config.yaml
n_experts: 16
experts_per_token: 1
d_expert: 320
router_score: "sigmoid"
rope_fraction: 0.5
qk_norm: false
lr_head: 0.00486
Below are experts of layer 3 (counted from 0) of a mixture-of-experts language model. Rows are named router (the router's row for the expert), down (a neuron's output weights, with its number) and show model dimensions 192-239. Each number is 128 + 32 x the weight over its row's rms, rounded and kept within 0 to 255.
After each expert's rows: "comes before" lists some tokens at least twice as common just after its tokens as in all text. This comes from a sample of Wikipedia text that the model never trained on. Tokens count by the router's weight.

# expert 8
router [ 94 168 133 122 122  79 111 122 141 111 173 157 104 137 124 142 112 166 162 143 101 141 118 110  94  80 126 163 112 133 136 136 174 112 138  72 131 195 181 117  80 112 152 116  59 101 153 175]
down14 [ 74  96 146  71 149  99 129 180 178 191  84  96 217 122 133 165 170  91 109 130  88 113 121 234 161 177 118  81  74 163 140 128  92 112  96 123 112 149  87 163 147 154 140  75 126 128 145 103]
down15 [118 116 121 170 178 125 127 124 120 140 165 138 122 186 164 152  78 162 112 151 106 134 178 141  97  87 116 114  71 160  92 114 148 120 103 150 125  95 127 173 132  98  99  69 142 184 116 117]
down16 [ 94 111 112  78 180 128 141 110 114  85 123  96 172 157 216 121 147 131 150 162  97 154  78 128 120 133  96 134 167 171 112  84 148  76 138 163  74 140 141 140 105 156 132 199  92 146 136 149]
down17 [105 131 140 113 146 174  68  95 140 163  68 116 129 102 123 112  84 134 120 153  82 104 162 100  91 171  96  80 128 179 109 180  60 180 137  74  94 124  77 161 168  98  55  99 137 208 118  95]
down18 [ 95 126 140  95 148 136 115 161 146  93 161 105 148  98 176 177 200 187 133 175  87  90 109 172 155  61  79 130  89 110 139 114 131 137 123 105 126 122  89 119 150 102 103 130  96 146 162 109]
down19 [126  96 152 122 113 155 144 146  95  25  84 149 110 107 113 156 128 141 105  74  71 165 180 190 161 138  87 116 131 147 123  76  50  95  69 224 128  92 162 166 147 186  99 118 144 105 126  93]
down20 [117 170 191 114  85 111 178 153 156 144 103 153 205 132 115  66 114 103 113 105  86 118 118  84 122 151 164 159 109 136 134 175 136 128 168  89 127 127 144 124 171 185 130 158 120  99 114 129]
down21 [156 169  97  83  99 129 106 173  60 120 140 181  96 137 141 116  94 160 135 118 147 123 139 149 103 111 131 169 108 159 112 114 102 147 121  62  85 153  94 151 107 100 104 124 111 156 108 134]
down22 [142 172 113 138 168 174 119  98 127 105 148 166 129  92 136 155 150 155 139 163  60 134  94 215  62 111  86 174 100 179 134 208 135 112  82 137  86 121 109 121 143 105 102 144 107 104 175 138]
down23 [135 131 133 129  98 145 104 124 160  70 108 153 151 103 108 126 138 163  76  94 126 105 164  68 190 137 155 119  53  97 141 155 132 117  56 154 131  71 139 155 139 146 126 171 116 167 104 134]
down24 [131 158 113  94 171 113 103 132  75 130 103 184 101 158 143 144 144  84 154 142 139 129 148 106  95 171 119 153 143  89 143 124 101 117 166 152 153 100 138 138 168  72 127 140  84 147 140 118]
down25 [114 157  79 140 197 153  76 150  88 119 185 131  85 202 123 131 108 101 104 151  95 173 110  83  97 146 116 119 102 101  82 147 152 196  96 126 135 124 134 133 164 133 131 133 110 152 145 175]
down26 [ 70 155 134 109 111 141 154 120 154 105 215  84 120 138 130 123 125 161 105 168 116  69 143 189 105 142 111 146 158 162  67 140 121 144 148 181 106 138 124 134 155 117 149  86  95 115 122 133]
down27 [140 119 128  97 198 103 201 123 120 115  89 138 159 108 163 124 124 113 142 102 120 111 178 177 173 120 199 137 100 135 105  39 160  85 138  95 167 106 107 146 164 162 140 146 150 124 121  81]
down28 [185 157 144  45 102 162 121  77 155 111  55 191  76 180  97 157 105 146 160 123  75  92 109  66 111 146  78 135 131 153 107 150 115  92 177 136 159 212 103 185 163 149 116 177 136 117 131 110]
down29 [ 64 140 118 110 132 113 127 120  91 101  99 101 146 165 119 116 125 127 191 170 183 168 102 103  95 154 126 117 145 159 127  91 182 102 116  86 159 102 145 149 152 184  74 170 113 108 161 129]
down30 [ 94 122 172 138  95 108 151 119 178 137 163 129 221 154 165  85 124 198 177 108 175 168 155 114 136 101 118 128 157 103 128 125 123 106  98 143 114 147 149 120 152 143  97 100 183 137 160  85]
down31 [160 153 150 113  71 117 142 129 110  69 137 146 168 141 130 137 112 149 112 112  96 127 141 160 103 169 160 112  85 146 148  98 154 180 142 122 105 153 116 147  99 149 102 120 120 111 165  90]
down32 [110 117 123 184 124 157  88  98  98 173 157 144 118 122 146  90 136  68 109 139 108 139 140 110 147 121  96 211 104  96  96 131  66  61 136 118  94 168 135 159 120 102 183 102 190 191 135 157]
down33 [135  86 109 121 131 204 145 121  79 106 100 158 104 157 150 145 113  92  79 131 170 173 108 120 105 129 178  96 105 146 150 138  74 123 108 138 152 197  82 112 120  95 158 151 163 140 178 106]
down34 [115 130 226 125 193 115 140 119 111 141  72 113 180 158 136 125 170 106  84 113 137 103 115 171 104 175 124 155 113 106  98  93 104 119 154 108 122 130  99  70  98 138  90 202 163 171 111 108]
down35 [105 149 166 177 105 119 135 116  73 171  70 149 163 145 126 132 134 132 125 167 137 135  86 100 147 194  91  97 128 142 140 115  93 152 165  89 129 169 115 140 157 154 135 141 144 129 150  80]
down36 [155 110 106 138 152 158  92  90 136 138  95 158 147 132 132 164 158 131 126 105 204  65 160 161 119 105 156 151 141 122 153 112 134 192 142 131  97 157 179 139 160 134 150 107  73 196 106 136]
down37 [ 93 134 154 117 102 153 152 149 101 151 139  86 120  71 117  98 124  89 164 110 146 158 151 114 127 103 138 156 104 131 196 130 149 187 139 155 152 122 101 145  98 131 141  70 144 145 124 105]
down38 [135 161 116 151 148 124 147 113  89 115 130  84 131 162  75 118 182 116 114  84 126 160  66 189 115  64  57 178 127 140 166 139  74 145 152 162 124 112  89  77 128 105 151 128 111 144 134  64]
down39 [136 177 150 148 164 147 143 143 147 178 128 144 119 140 178 122 115 129 140 130 154 155 145 141 117 120 136 153 102 144  86  71  92 111 129  73 168 117 138 130  77 101  76 113 169 142  69 176]
down40 [167  95  97 148 131  98  86 136  88 142 164 221 121 107 133 127 179 157 127 177 111 154 168 134 160 115 156 148 121 142 118 107 136 130 111 174 156 182 133 172 106  73  59 164  93 163 161 129]
comes before: " of", ".", ",", " in", " and", "ed"

# expert 5
router [128 161  76 181 122 104  88 114 135 150 140 135 167 123 154  97 168 140  95 132 122 131 103 123 124  80 120 139  81 132 114 128 216 145 163 114 108 142 115 180 110 116 148 143  87 141 176 203]
down14 [ 81 160 153 147 145 113 166 149  73 147 152  73 137 120 135 126  84 154 122 122 127 135 164 108 120 114 122 148 110 137 117 102 139 107 111  71  93  81 165 122 118 141 143 129 139 189 123 109]
down15 [196 130 186 164 100 191 153 156 152  84  84 103 144 158 146 112 132  82 107 131 127 162 130 176 104 112 137 125 116 126 144 114  68 151 148 111 165  81  94  72 144 144 101 141 116  69 167 169]
down16 [133  90 112 175 115 138 146  93 160  93 164 122 124 113 114 178 171 153 140 102 190 118 144 123 124  60 133 140 157 126 160 122  90  77 152 135 132 117 116 115 140 119 165  95 126 120  73  94]
down17 [177 138 127 162 140 150 125 134 153  88  79  94 145  98 100 171  83 155 100  95 128 159 122 130  57 136 104 113 142 128  96 131  86 123 129  56 150 136 178 128 128 118 108 176 172  92  56 112]
down18 [ 88 165 154 128 166 151 154 130 120 159 128 120 179 159  91 156 107 145 147 102 131  82 114 133 131 107 179 134 170 117 174 138  83  99  92 135 114 109 114 132  64 129  79 121  95 125 188 101]
down19 [ 96 119 143 154  98 145 120 107  96  80 151 117 138 128  94 100 150 115 108  43  69 120 146 130 137 156 176  80 139 226 133  77  73 179 122 158 121  88  65 114 123  74 161  95 156 173 105  91]
down20 [ 59  93 110 154 124 148 140 185 129 152 148 120 105 208 144  93 158 114  79  85 147 154 111 131 140 139 153 154 136  53 101  95 156 127 127 137 146 162 121 123 129 155  82 124 110  91 141  68]
down21 [122 157 139  76 127 125 141  79 155 127 164 153 155  57 151 131 165  88 115 116 151 108 136 107 132 132 110 110 123 128 111 100 125 120 167 119 104 131 127 157 119 119 143 101 107 147 138 182]
down22 [132 203 157 142 133 149 106  98  85 181  94 126 104 148  92 115 196  23 163  79 156 117 137  90 126  65  89 149 113  91  91 136  82 129 108 107 129 198 163 143 140 193 149 183 189 138 175 117]
down23 [109 141 147 163 124 110 115 117 124 112  90 118 113 140 154 132  58  71 147 103 147 129 105 138 192 209 149  90 152 105 176  92 117 101 145 165 154 132 119 149 125  95 140 129 106 168 138 172]
down24 [199  92 154 127 106 158  76 152 167 179 138 150  75 115 148 140 152 145 160 168 160 121 111 119 104 121 136 155  66 131 117 111  92  99 129 150 181 138 186 120  85 127  84 103 168 169  96 127]
down25 [120 146 115 146 178 185  84 132 104 162 105  66 130 138 145 159 106 102 187 170  84  70 143 147 181 118 118 147 105  93 199 117 149 137 133  98 106 124 127  83 125 138 106  70 153 134 106 131]
down26 [ 89 120 175 175 154 100  97 127  31 137  96 146 125 153  84 150 129 106 167 124 167  84 161 151 153 121 143 143 109 166  65 199 136 112  87 129 120 120 127 180 135  87 162 195 163 116 108 133]
down27 [ 99 130 112 146 130 103 158 150 162 118 181 123 117 102 112 103  55 144 191 103 109  77 121 135 143 161  69 147 150 202 123 119 112 143 176 115 162  90 151 122 166 142 209 197 144  80 137  31]
down28 [102  69 125 141  96  84 148 107 139 161  48 128 109  64 114  89  94  84 147  96 141 138 148 209 108 137 112 154 152 128 163  73 167 109 186  57 169 163 113 138 140 160  97 157  86 125 143 123]
down29 [145 138 157 137 117 160 115 208 110 157 113 131 138 148 127 105 166 189 111  82 105  94 119 178 138 173 162  85 150 124  84  67 125 139 140  83 176  74 109 131 103 149 138 130 118 151 108 126]
down30 [ 83 154 153 102 144 111 149  93 126 128 161 116 130 120 116 106 136 143 147 111  79 130 199 140 112  64 156 110  83 114 163 177 150 157 158 149 133 145 144 117 127 110  85  96 129  90  72  94]
down31 [167 107 149 190 127 116 164  40 131 147 179 126 157  97 118 101 140 156  99 133 133 133 120 121 193 136 144  89 140 167 124 130 123 155 113 150 105 150 134 180 129  94 104 154  49  96 163  73]
down32 [158  98 137  69 134  74  86 153 109 119 120 156  95 160 136 157 153 153 115  66 134  78 162  62 145 156 179 108  85 188 152 167  66  87 142 164 123 153 146 126 103 144 142  40 161  95  73 106]
down33 [113 105  97 170 145 165 149 139 131  73 103 117 173 147 107 146 146 163 153 127 127 110 123 139  90  99 149 104 225  91 110 109 141 160 150 136  91 144 141 117 126 167 174 102 121 165 135 137]
down34 [122 119 162 111 105 124 144 113 164 122 132 170 139 160 128 157 149 156 158  99 103 172 130 112 188 157  69  93 143 101 179 127 167 127 103 157 117 160 108 131 155 121 135 126 124 148  86 178]
down35 [136 116 158  60  98 133 119 100 124 106 147 190  90 107 101 163  93  73 103 143 152  98 147 127 148 124  86 118 148 113 164 122  86 131 117 140 101 141  80 131 124 186 133 139 149 115 176 144]
down36 [101  65 139 120 101 133  99 143  81 170  52 104 134 133 151  73 130 127 116 138 171 108 119 144 115 207  82 160 105  89 174 125 152 178 131 132  91 143 130 134 125  36 131 149 109 126 112 151]
down37 [ 92 128 153 174 137 160 149 172  99 147 151  99 143 101 102 125 204  96  96 101 142 160 129 147 106 130 137  92 150 173 144 139  91 158 183 181 109 186 115  81 165  89 179 173  78 106 139 132]
down38 [111  88 136 201 180 105 102  76 132 145 140 153 143 128  79  82 171 119 135 148 174 133 187 117 121  78  84 176 129 131 197 139 176  92  91  93 153 109 137 117 145 125 198 116 113 188 180 155]
down39 [ 73 153 113  85  98 120 132 182 136 108 141 157 207  88 132 178  51  89 172 145 130  99 141  51 136 150  76 127 106 116 165 157 143  87 105  74 155 180 151 110 122 166 130 118 196  97 128 175]
down40 [ 77 141 118 112 127 170 108 133 188 162 151 140 134  99 153 172 157 181  86 118  87 108 106 143 125 138 108  91 126 143 120 143 163 155 100 104 186 100 117 131  85 129 139 122 182 112 124 158]
comes before: "\n", "|", " the", " and", " Born", " States"

# expert 0
router [107 107  49 144  86 141 114 148 148 150 150 120 144  87 151 134 105 123 154 126 137 164 117 121 138  85 214 120 137 152 142 123 172 125 150 152 106 183 137 151 104 113 149 160  73 106 137 155]
down14 [162 138 178 171 169  68 144  67 160  98 111  87  97 160 117 132 100  70 108 119 119 108 114 138 101 149 117 160  97  93 113 169 108  88 135 126 104 185 185  73 122 220 173 149 107 158 113  85]
down15 [162 168 144 113 156  75 185 128 175  81 110 121 200 165 154  85  84 106 146 109 146 160 123 123  11 129 114  74 118 122  81 116 125  93 169 138 147 118  93 120 150 103 119  98 122 103 110 173]
down16 [ 89 166 159 153  55  90 134 111 112 145 138 150 113 127 116 133 137 151 115 103 215 125 136 107 125 126 188 167 147 136 131 113 181 168 157 129 172 144  79 154 145 144  59 107 183 162  92  95]
down17 [112 163 122  94 125 148 190 129 152  93 119  87 218 155 105 186 124 105 115 138  72 147 161 173 157 180 149 161 156 159 183 130 104 113 107 125 142 171 138 141 120 156  82 137 131 121 166 123]
down18 [ 90 108 154 144 107 176 126 146 135 138 131 133 163 148 114  95 162 119 107 130 187 114 122 194 118 145 139 148 108  92  52 146 166 114 115 114  83 168 136 100 136 141 122 158 144 108 156 146]
down19 [129 141 168 154 142 155 115 120  89 110 122 120 112 148 134 176 110  94 116 103 134 139 166 124 142 113 133 150 138 114  77 102 138 142 132 106  66 173 119 109 121 121 157 174 151 148 106 119]
down20 [104 186 113 140 123 173 143 144 129  93 122 142 136 145 161 153 105 123 147 167 158 117  89 150  51 184 129  80 109 136 129 188  82 193  92 154 144 184  87 139 184 155  92  85 127 121 174 160]
down21 [180 122 128 170 194 141 108 126 172 134  76 131  93 148 123 164 168 146 102 197 106 113 149 127  96 117 105 182 168 156 175 140  92 148 155 162  96 126  89 111 121  74 174 112 167 184 176  94]
down22 [ 93 155 133 116 104 125 157  90  95  96 151 136 124 149 132 135 119  82 128 122  74 112 150 179  97  72  70 174 165 139  96 122 139 117 102 147 137  91 108 122 152 135 123  98  71 139  77  95]
down23 [120 110 114  63 160 185 108  57 179 161 130 165 103 142 121  98 182 141  60  95 150 144  71 130 148 136 203 144 108 142 129 128 144 106 139 141 163  90 135 160 116  94 162  59 125 195  81  89]
down24 [ 94 146 148 136 113 173 139 100 111  72 107 152 152  71 133 154 117 174  93  79 195 130 150 164  50 168 113 113 132 139 115 159 114 153 111 140 100 127 105 129  63 107 192  83 144 201  75 130]
down25 [144 143 143  81 107 151 144 108 103 101 128 178 146  94 114  92  98 148  94 114 140 156 150 137  72 126 134 137 157 132 161 127  83  92 111 127 177 161 131  89 164  90 140 125  84 127 125 174]
down26 [134  80  44 177 133 158 126 183  78 121 163 165 183 129 120 100 155 125  95 132 147 115 110 138 136 102 122  86 103 116 141 115 133 161 155  85 134  95 126  94 144  65 155 125 134 116  80  99]
down27 [114 123  77 101 137  59 120 176 139 138  63 139  75 136 126 100  80 141 142 177  84 162 175 112 137 127 117 112 118 138 129 108  92  99 145 113  68 140 110 122 148 112  87 144 177  88 116 125]
down28 [110  85 155 111 147  71  49 113 133 175 121 137  82  67 149 172 136 163 137  63  59 160 114 138 157 146 115 131 130 127  98 135 127  82 120 117  70 158 130 160 183 138 123 175 121 138 130 115]
down29 [114 117  85 127 120 151 137 183 173  79 180 129  87 169 163 145 142 150 136  97 147 103 140  98 120 224 129 121 120 124  56  94 126 145 140 119 121 163 145 143  98 193 143 156 137 105 179 172]
down30 [122 131 193 143 132 122 150 121 112 156 143 127 110 114 126 190 114 159 124  74 161 127 122 131  93 110 106 110  92 167 137 156 113 133 101 165 138 129 121  96 202 113 114 126 125 119  93 109]
down31 [125 125 149  92  97 118 155 154 160  70 186 140 135 126 137 156 106 160  95 125  76 117 171 164  99  91 125  70 152 139 163 127 133 119 135 183 215  75 106  84  89 105 119 192 124 177 110 153]
down32 [122 144 141 163 148 112  59 101 129  85 121 160 130 202 177  94 107 131  65  94 154 172  77 158 127 131  87  71 171 107  61 119  76  58 132 124 144 113 141 108 159 127  91 188 141 154  82 122]
down33 [107 102 206 182 156  85 134 107 139 159 139 127 156 110  82 124 130 130 135  82 114 129 123 152 119 123 107 118 114 181 119 111 160 129 124 139  90 134 142  50 139 227 187 186 152  83 119 153]
down34 [196  93 126 148 136  89  91 154 106 122  91 134 124 154  74  71 196  75 148 121 182  90 101 114 178 112  99  92 149 196  90 186 153 143 134 114 127 109 189 133  76 158 175 131 111 100 105 138]
down35 [ 65 151 112 102 137 104  36 141 109  81 155 199 157 136 140 130 101 110 128 174 111 171 119 126 156 132 140 104  84 140 113 123  77 107 112  82 127 112 113 125 127 132 140 103 106 100 173 120]
down36 [ 69 145 134 175  37 127 164 180 158 127  95  82 135 125  81 151 100 100 132 137 147 124 163 153 110 100  98 176 113  68  59 114 177 125 189  95 125 193 132 165 109 144 128 204 157 143 152 154]
down37 [106  70 123 146  90 195 124 122  67 160 152 100 138 128 150  76 174 158 151 154 133 136 153  78 131  85 102 158 160  71 170 116 140 104 148 105  77 152 133 109 112 145 161  84 116 189  75 123]
down38 [202  89 106 153 150  81 104 153 180 104 100 110 171  56 114 111 130  73 129 158 117 133 107 158 127 145 144 116 182 132 170 131 100 170  81 139 160 147 136 120 127 143 117 137 127 101 152  83]
down39 [ 58 142 105 155 126 146  80 103 161 143 127 171 106 155 117 108 171 147 143 134  86 142 157 137 160  99  88  90 173 112 134 128 149 133 163  80 132 189 120 148  95 132 162 132  83  86  63 160]
down40 [161 112  86 134 145 154 198 161 126 178 108 139 131 129 110  81 144 120 153 121 123 200 140  93 126 126 137 146 149 148 137 138 110 143  76 129 150  93 138  82 157 169 149 141 225 144 159 221]
comes before: "0", " |", "9", "8", "7", "6"

# expert 4
router [163 101  77 164 142 100 101 145  77 124 109 139 156 105 156 120 103 174 169 184 131 133 105 115 102 151 106  95 107  93 142  98 128 106 186  82 102 158 172 160 101 160 140  82  98 174 152 219]
down14 [120 174 108 161 124 135 115 107  91 115 122  75 193 182  92 162 118 150 136 102 167 156 145 125 147 132 131 128 113  99 121 106 173 211 179 111  71  89 147  61 134 116 108 116 126 135 140 163]
down15 [170 124 133 117 167 118 108 139  61 111 136 139 121 135 137 153  64 144  96 112 107 151  80 124 100  84 178 144  86 105  90  92 130 148 159 152 165 117 171 138 126 129 149 163  84 164 180 152]
down16 [121  94 115 150 134 129 121  80 177  72 140 120 169 144 172 136 106 137 184 132  73 149 132 123 122 110 104 166  65 105  97 179 114 140 119  92  76 160 179  99 101 162 104 133 121 172 170 159]
down17 [140 106 115 201 128 160 148  92 145  70 139 141 192  77 162 100 149 133 118  40 121 142  67 177  86 120 155 154 169 168  87 128 144 104 190 146  83 126 107 148 120  92 156 127 128  66 111 142]
down18 [171 108 123 157 114 112 104  62 118 163 108 114 103 183 138  68 150 216  88  91 173 113  72 130 111 114  96 134 126 105 100 115 137  78 144 147 142 120 151 147 137 148  81 151  32  77 105  92]
down19 [166 109 130  75 129 126 152 127 140 140 138 122 124 166  63 158 116 118  99 117 124 112 102 173 174 113 103  86 128 126 154 114 137 141 110 153 127 104 112  33  95 108 109  81 186 147 145  97]
down20 [142 166 173 117 146  91  79 114  89  98 112 121 130 151  81 105 133 145 107 205 103  95 138 183 144  88 106 142 173 125  98  84 137 107 148 123 169  87 134 130 156  90 194 197 115 112 145 106]
down21 [147  86 129 167 178  76  89 157 103 132 135 175  93 115 164 134 110 128 132  51 153 167 177 126 130 140 156  92  88 127 182 161 147 204  96  90 134  85 112  99 142 158 149 168 126 183  90 151]
down22 [158 130 123 183 121  88 164 147 148 160 224 128 117 123 118 113 151 131 185  71 165  70 127 179  84 170 136 116  51 116 142 133 115 141 137 144 135 126 141 118 115  98 135 100  78 109 147 134]
down23 [197 131 115 124 147 118 116 128  92  97 139 149 101 125 146 127  89 112 118 128  96  88 127 141 158  98 142 137 147  86 158  66 174 135 129 107 142 154 121 114 114  98 144 141 144 113 103 141]
down24 [142 220 116 109 141 107 117 114 134 133 181 167 128  90 122 145 127 123  80 167  73 127 114  94  97 132 159 102 159 178  88 147 148  72 133 147 125 167  88 112 232 126 178 189 107  75 176 114]
down25 [151 139 180  90 139 173 153 160 142  89 102  73 202 105 123  97 139 165 106 149 140  92 146  87 125 226 129 112 197 106 125 180 107  89 123  90 132 141 132 132 117  83  77 121 185  79 126 135]
down26 [145 126 138 151 164 137 114 105 144 150 156 118 133 165 179  70 130 161 123 145 115 102 148 117  89  45  57 169  95 143 152 137  65 106 120 115 142 130 142 120  94  80 119 144 164 129 150  79]
down27 [169  93 107 164 118 135 146 125 117 131 127  80 162 165 100 136 116  58 175 173 151 164 179 202 161 151 100 111 166 110 155 112  73 131 168 175 118 149 194 145 120 156 118 149  69  85 119 108]
down28 [114 126 192 195 169 126  79 145 169  64 136 162 146 120 119  87  79 155  61 111 106  71 147  82 148  92 155  90 150 114  78 156 189 183  86 114 151 103  95 135 119 138 103 151  92 127 101 206]
down29 [117 134 154 158 103 150 120 120 155 102 118 131 117  91 137 121 154  73  84 145 187 123  86 178 108 163 115 161  60 146 132 130 160 106 119 147 132 140  71 144 153  85 133 175  85 125 146 113]
down30 [135 175 129 147 186 103 149 147 136 102 157 144 161 204 139 143  88  95 134  84 180 109 145 169 146  85  71 120 116  79  99  75  98 116 152  91 167 145 143  73 146 100  92 146 119 135 188 116]
down31 [119  85 147 102  81  95 100 146 115 133 109  76 141  86 126 176 111 176 133 121 131 125  99 172  91  89 126 130 139 166 111 167 125 145 128 146  65 136 160 153 140  70 167 130 179 126 174 109]
down32 [190 128 126 100  86  94 116 132  88 120 188 121  72 132 188 146  96 168 218 147  74 115 103 105 145 105 122 125 150  98  92 115 101 117 147  80  79 123 108  91 122 106 121 186 120 133 115 148]
down33 [153  78 106 164 150 114  81 125 170 130 102 132 113 120 142 170  96 133 134 135 171 156 175 106 131 122 130 102 189 139 164 178 144 159 103 159 165 200  96  68  90 100  90 158 171 126 143 134]
down34 [100  83 111  94 114 147 101 139  90 154 151 113 145 144 131 121 116  67  98 171 131 152 136  33 168 109 126 138 108 173 140 147 170 128  41 108 143 102 107 135 113 112  47  61 109 115  70 148]
down35 [148 171 169 139 124 107 136  82 124 116  88  99  90 100 132 131 126 143 109 154 186 178 160  90  96 114 187 137 151 151 156 110 137 162 164 158 125 163 184  51  97 104 126  93  74  84 107 124]
down36 [ 97 107 158 136 147 181 176  91 104 142 136 128  58 183 159  86 166 120 161 155 107 132 119  85 160 129 133 103 102  42 161 149 100 110 155 123 131 137 115  94  80 164 169 103 191 114 126 164]
down37 [122 184  90 103 117 147 174 111  85 145 137 160 121  88 132 128  32 160  97 170 120  84 203 107 135 136  94  90 116 134 139 120 106 137 204 124  93  84  90 160 114 179 101 156 158 145 117  85]
down38 [170 117 100 104 143 106 155 140 133 160  99 171 147 143  49 149 155 133 164 150 134 115  88 114  85 125  92 113 105 174 145  86 124 137 126 130 146 147 114  98 138 144 202 131  93 107 179 170]
down39 [ 93 115 153  94 203 109 130 106  90  94 134 150 174 149 141 186  61 118 100 132  38 107 161 139  89 145 128 184 121 181  77 123  67 177 137 101 140 167 108 133 118 126 120 179 149 145  79 113]
down40 [ 85 115 135 122  96 152 119 143 189 214 145  84 158 153 118 196 128 107 105 100 164 103 151 133 171 143 147 110 134 104 134 119 134 109  96 134  97 128  90 147 111  95 165 108 129 168 108 112]
comes before: "\n", " The", " He", " In", " It", " This"

# expert 12
router [185  97 126 145 127 161 114 156 119 162 132 151 118 127 222  91 144 176  89 124 106 132  85  88 127  88 111 156 103 125  78 119 195  80 148 164 125 161 129 153  98 145 150 168 126  97 111 150]
down14 [ 90 108 106 122 111 122 135 151 113  99 118  85 117 113 148 125 166 128 104 117 115 150 221 193  88 163 110 104 118 121 146 182 138 174 129 153 131 175 132 109 149  95 115 101 115 139 137 135]
down15 [102 103 141 105 149 127 128 138 116 150 153 122 124 145 152  64 142  77  50 113 137 152 101 140 192 133  73 149 107 112 188 139 143 177 127 104 172 168  86 121 134 108 110 104 100 157  91 225]
down16 [169 100 154  97 121  83 133 125  96 151 138  59 173 154 179 116 142 141 136 161 119 134 121  86 132  90  98 125 159  82 115  96 155 153 128 122 143 204 107  97 116 109 126  83 120 131 115 154]
down17 [155 122 107  79 179 125 113 153 140 100 145 141 104 113 123 169  98 124 114 115 148 108 111 181  95 102 128 125 133 192 184 133 156 138 170 167 146  37  84 150 103 144 151 153 110 166 117 142]
down18 [122  76 110  65 138  96 205 175 151 153 131 118 139 106 160 168 107 143 131  97  93  79 132 112 110 122 163 155 111 125 113 165 141 143 103 169  97 143 172 154  80  79 172  92 132  88 101  81]
down19 [155 158 142 160 166 123 108 136 184 157  91  60  70  66 156 136 151 117 124 143  54  68 214 154 130 163  86 191 171 127 140 157 116 145 105  78 147 150 131 139 128 147 112  86 149 127 130 155]
down20 [160 111 147 172 193 188 154  50 184  73 130 104 149 163 158 118  86  93  84  92 109 123 118 115 148 120 101 110 156 132 110 192 102  79 173 156 138 129 139  76 119 106 139 154 210 156 139 140]
down21 [ 87 162 112 149 116 125 157 131  95 148 149 139 137 156 152  88 123 155 125 141  81 190  92 142 109 104 142  80 125 109 119 129 112 136 124 143 140 158 163 164 155 112  88 142 143 134 214 134]
down22 [146 111 129 119 147 103 123 127 111 148  48 102  91 141  98  90 101 104 200 119 150 165 140  96  92 144 155 103 153 145  98  85 142  56 159 136 161 138  52 159 132 117 159 135 157 119 108 148]
down23 [124 126 135 113 139 130 145 147 138 133  91 130 175 129 176 111 146 127 117 206 168 121 185 139 138 128 115 133 129 170 120 120 167 151 124 128 140 110 109 167 116  96 107 183 150 139 121 121]
down24 [107 116 158  63 108  65 177 111 151 118 115 120 143 188  99 128  94  80 109 135 146 129 116 100  70  88  79 204 122 116 124 133  89 109 115 121 149 170 120 122 105 133 112 180  44 110 126 188]
down25 [ 98 148 100 162 104 129 155 133  95 178 124 101 142 144 137 166 107 112  56 138 105 119  73 148 172 161 152 126 145 119 153 126 102 140 119 192  82  89 132 154 164 164  87 154 166 117  92 123]
down26 [176 143 129 138 121 154  99 147  62  37 170 103 116  58 137 144 180 100 134 128 111 160 148 169 103 169 160 195  57 144 137 143 149 109  98 111 148 158 141 139 153 112 157 103  84 155 121 161]
down27 [135 145 121 147  89 170 126 129 123 133 131  73  88 112  84  81 156 136 131 130 126 110  75 159 151  85 137 138 126 134 137 180 113 131 200 130  77  83  36  63 178 130  88 133 129 127 132 122]
down28 [124 192  78  76  93 126 160  80 106 107 127 107 148 106 145 131 158 124 142  92 112 153  74 151 148 184 148 174 153 108 134  99 121 171 102 125 170 157  65  93 112 106 167 155 133 144 158 168]
down29 [125 186 166  83 101 128 112 139 146 122 146  63 122 156 147 116 115 124 142 141 121 126 150 132 111 106  65 169 126 174 119  91 113 123 153 143 164 115 143 138 148 113 127 119 152 173 150 138]
down30 [155 133 117  99 179 155 155 122 147 116 171  82  69 193 161  85 142  87  86 116 145 111 183 146 137  84 126 181 167 136 100 153 129 145 139 135 136 175 112  82  85 162 150 141 166 107 144 134]
down31 [111 136 182 208 153 120  88 146 120 146 142 149 148 113  92  92 104 147 142 124 125 102 184 222 162  95 100 162 118 104 129  89 104 139  84 133 129 148 129 203 156 106 148 121  87 111 174 114]
down32 [100  83 131 122 167  58 144 127 157 184 123  81  77  82 130  68 157  70 144 147 173 128 126 142 176 111 112 133 113 128  95 156 109  93 136 157 148 103 141 110 153 176 104 184 147 166 183 120]
down33 [ 87 134 100 100 168 141 115  95 182 138 159 117 120 126  71 119 137 171 148 129 168 105 175  97 128 172  88 180  92 145 123 132 106 128 181  68 131  95 164 129  52 133  73 153 128  70 151 140]
down34 [103 148 117  48  75 138 119  74 118 153 138 152 108 122 138 197 117 151 111 142 168  98  74 156 166 117 118  96 116 103 109 134 140  67 167 110 143 148 120 152  55 157 152 133 149  97 137 142]
down35 [100 116  85 130  89  96 163 108 197 124 154 115 129 124 126 139 129 120 199 140 134 132 164 110 138 139 166 158 159 137 123 107 107 112 119 134 176 101 130 128 158 123 141 120  95 154  52 126]
down36 [195  83 111 150 112 186 143  47 143  82  67 120 114 139  98 123 161  96 131 148 107  63 165 114 102 141 107 122 174 149 128 119 129 119 117  67 101 143 136  90  80 142 155 133 122 112 124 115]
down37 [145 135 152 169  31  95 156 169 112  81 135 143 140 121 116 186 141  76 111 125 114  87 199 136  67 104 116  79 157 156 173 164 161 133 139 129  92 197 150 101 163 154 180  76 113 160 115 146]
down38 [128 112 161  86 138  76  97 146 115 152  84 152 109 166 117 188 147 131 151 162 143  98 137  61 116 114 127 161 138 132 151  49 160  63 131 128  88 111 103 143 117 151  88 152 106  97  68 101]
down39 [191 143  85 146 152 145 170 108 151  73 142 120 175 131 151 127 106 166 158 145 131  74 135 103 184 162  54 124 123  67 119  93 165  85 152  86 113 116 137 104 152 107  75 171 102 135 104 101]
down40 [123 134 155 171 124  77 133 136 113 114 176 137 139 153 128 106 114 107  92 108 102 129 107 118 155 141 119  90 115 133 129 181 172  99 158 143 156  91 143 134 103  82 113 120 127 171 139 153]
comes before: ":", "==", " ==", " of", "===", " by"